{"normalize_top_k": true, "n_head": 5, "vocab_size": 8192, "rope_fraction": 1.0, "qk_norm": false, "parallel_block": false, "init_std_qkv": 0.0422, "init_std_up": 0.0422, "seq_len": 1024, "doc_mask": true, "train_tokens": 273600000}
Below are experts of layer 3 (counted from 0) of a mixture-of-experts language model. Rows are named router (the router's row for the expert), up (a neuron's input weights, with its number) and show model dimensions 0-159. Each number is 128 + 24 x the weight over its row's rms, rounded and kept within 0 to 255. Numbers have three digits each.
After each expert's rows: a language model's description of what the expert responds to. This comes from a sample of Wikipedia text that the model never trained on.

# expert 22
router:069143131156112064106168156104132183147097167135119111146133148133088134167106124127119176166086116115131146125123127148164124130116108123163139148106146132097119087153137110127140110106153154112107143163140150160115110109130136129140152123102106133091160133105097143112120148133113147130126157098139118148177119078149099119159144128195137117123130113141142163089138159162103102135102114083118106101163170133115131158121100114135096153119163083128154118124138121136129126133116179
up1:116073129132146118140138107121098106143148126194120199138121151096113107115154136148104096137146140170142135098133104146130097138138098125136139145164113092138108100136122103150160154150127141093180119139117140120085107123147125069121156111173109152142106162153140112146154148086123142170131079095109157139140152120148115127118113146125137115149161136074169158123123123152123147138111094110119140161154129103105117124176112132119141157090111153117106139082094139130121164101112100
It responds to: Year digits. Later digits of years in birth dates, career spans and seasons, e.g. 1929, 1995–2005, 2016.

# expert 0
router:114159133125094148136142126143113137140122151146112097160125144130170148162123155131174123150160122134099157102104099128114113081069139145106086103143109123158148105129080153148141140111137088129130129106132128152122184089140154144156117177142131092080127169100112130117126146123108141153169168163114099166151129166098074122152135110139107140107157138105130128152113143139129119126129099103117197121119123139107105159083153101115147147153141084129114142104124083133105129134092122
up2:100143159130087152111118123096152112147131074094142132090132151145162152136108155115132143109120085146127111138109099137171126144156134097111056130136125124134117071154151166096153140141160110081137128124148164106153067117160177104136124116135120138176148133142138119122146105150164119086120123105138164102153117115161085152148136108134114110162141135098113138147143099148190114149139122161116140157128149148126118105114114129151124106125146142122136163119126146130108145078143183
It responds to: Word-piece continuations, Cyrillic. Mid-word pieces and capitalized name words such as ent, em, amp, World, National, plus Cyrillic letters like х in Russian names.

# expert 25
router:114177104159087157143138139102124122103171139182114123162140112055120180158121148125146115125096127137102134136077160140118137121146171145117117090150151114160142132130117139146124126109126137117137125063157129131137151158143176133149088168121156153128113099089135144092136124104143104143124136151094143151144136187138123121158123119122068157099119118131095091130154141147140080156137099136101111168135122123121146136144116127168158150098112087142156125123116123145098135130148146
up3:125110132092138111072139113114100109146133133137156115126160087169136134116120140145145155105168121148115151080171152124129128158104136127108102100114125090150122144137142141203141126142145166118127167109158121121148122150152064132126149139088110146100130105166140124121122112141121086141089110136135077118092140149106125152119091185138131101122136139100122122122127150127132176164160127086108155108147112077162158119086106147151157147153103157127141141149104133087135121161146124
It responds to: Adjectives and modifiers. Adjectives, adverbs and quantifiers after articles or verbs: new, more, other, such, also, recent, highly, known, well.

# expert 23
router:151100087116125171169103114172124136094133142137134105160106139114178104164117103081162127124091126133118136101129128112140148106106124151143144094085148137097087122134087108120109077123105128141054120145110150106132133116141131153082085160138127144092146103111107120146133163129146104100144135167112160121099095083192119107139136127153105147098173133119120095160149128124127138087100113120116127092128133145134139093122150131106115132150149090128133110145182116136151116122109126
up3:113100139114105145121117114101138066103121143105079126127180121133144114139144136113100119114140106122119072137119125132144125135114119108092130117118100145165142127163131183135142149153167122126131125095097101131132116135125155115123180105115119152135082110128157140110098136087175099179131139120133105099134113137108123129091174123144146069058093142111112102111134101069137155180123148083115123109121089145135135123127086103117121143141133093124105147126109162135114082125128112
It responds to: Consonant word pieces. Word-internal consonant pieces such as n, en, h, z, sh in German, Slavic and Asian names and words, e.g. Entst-eh-ung, Kędzier-zy-n.

# expert 43
router:096157175131147151111169111111129127150109115126160153112134145104131149145155157084154104083128164129168105115117142091120103134177166090129068140102141132134124128114125166109078143159113093127122115099120120141149139151141112121152121103057113119128171131122139127137144140112152109117129087114150127138147132124131089162107164137158150126134130157087100107159136083141138074142104132143136140111144168110115182096120126128160146088091136133161153131158091138127133107106101120
up5:154136111140103111138118109139145129088149086122102140175138139152153151113131135104142168152119113152112110095093099165167163125117088154080102127130131124132097139120096125160170123114140160143114103132157167092132130127150153110129090163139176131124138108139112147124136116154119131145139141178119096127061064100126124137140105131134134140100131115145099131132152117098178150169133116104140147132147121105167108122121178113101118136135118109081098155111135101153094184144167123
It responds to: Prepositions after heads. Prepositions such as of, in, with, for, from, during, between that follow a noun or verb, e.g. rest of, associated with.

# expert 40
router:093147103124091129153112137132176101140135143108163109081129127133135121126143097150153108170113120112112110100110190136112115155113117169118132095130164119094160160128107129145131115149126105143189119148110152153142075153136133094126158148141117103142148166166157175128116154134152153127158105139125113098134168115108102115149109099138136116114119117141166136136142134145110148157132139117124113151086105121093147119104157139119129164151130108121062131086148156184112143071109164
up1:117148100115132101140085158154127122188122117118092143142124134138172163138141130131141154167152141142149087139101141102121124118103167119147105150119165158103082119152175151089115147095119121100124105089141140126198141121128150130135130135122140117140110157132141114167137141127162114115127150156089105093110090130107144132123137190168089124117144151153123147119151155124187121141096108119104162143099128144126159136113206102103152134144108127118095146124103117131101113149101148
It responds to: Digits in coordinates, dates. Individual digits in coordinates, years, times and statistics, and closing parentheses after ages like "(age 63)".

# expert 39
router:107105102120077123123112121121162135125163091164143087114118121156136187126114131094152101150124159146104129142089127140126111159127097109111103155126098137152100116097112165088151156121130136105172118133169158091146106115133132144131097158132060144153114138144149142151107131145150119081150140149131163135123132182112124120148160126119155106142097090075125150145132142118125108135165153141115102168103147140160096153147137109106125110148177126092065116127151132125152131135117097
up0:175142104126149132124115090098135124116090146168149141124153098147193112101139138123127093095124142155098163088164101127124130122098131171117114103154103116101076148130101171123146084133112088138118088140113121126187112094120142133161124131160108173106103107148113096124141133118135099144147109152163113094130153102125128168088149147094149105133131161145119132139129139090130157133148143104134132097113102113122155140126068145142148104135124076119088135115156133138164107099112134
It responds to: Auxiliaries and infinitive to. Auxiliary and modal verbs and infinitive to that come before another verb, e.g. could not be, thought to be, has, had, would.

# expert 35
router:147087114089134126096099148080113100128142168160125126125141119094165101132128117086130111175137159190141181110136127098128105115124152158136065129124075114104155139088171104137156112117135160096133106115127107166122112120129119129157113115143081105134171142137120104132144126120132127120135147135113148093070141142153155162162136144123116176127127124107112071134119134114127136151163122122125126134100185153131152156105110140135133103101137144089141108139133156151162120134086107
up0:157105114202137121140117093125104155098126122146139112141135085101157122132120152151100147085072145122121113127106099129135154150127121167129126093162147165141119123123090146130127126101135136112115148137135100129112127123163129087117148084149120124094133062088096061101154121106150093148117154114131117062131141151090113154140134088155121159148141148130077148142118104131123131140116129126118148132142094121126109120121120143198160104130125107159101143127094137085131098140125106
It responds to: Was, on and months. The verbs was and is, the preposition on before dates, and month names in biographies, e.g. died on 3 February, season was.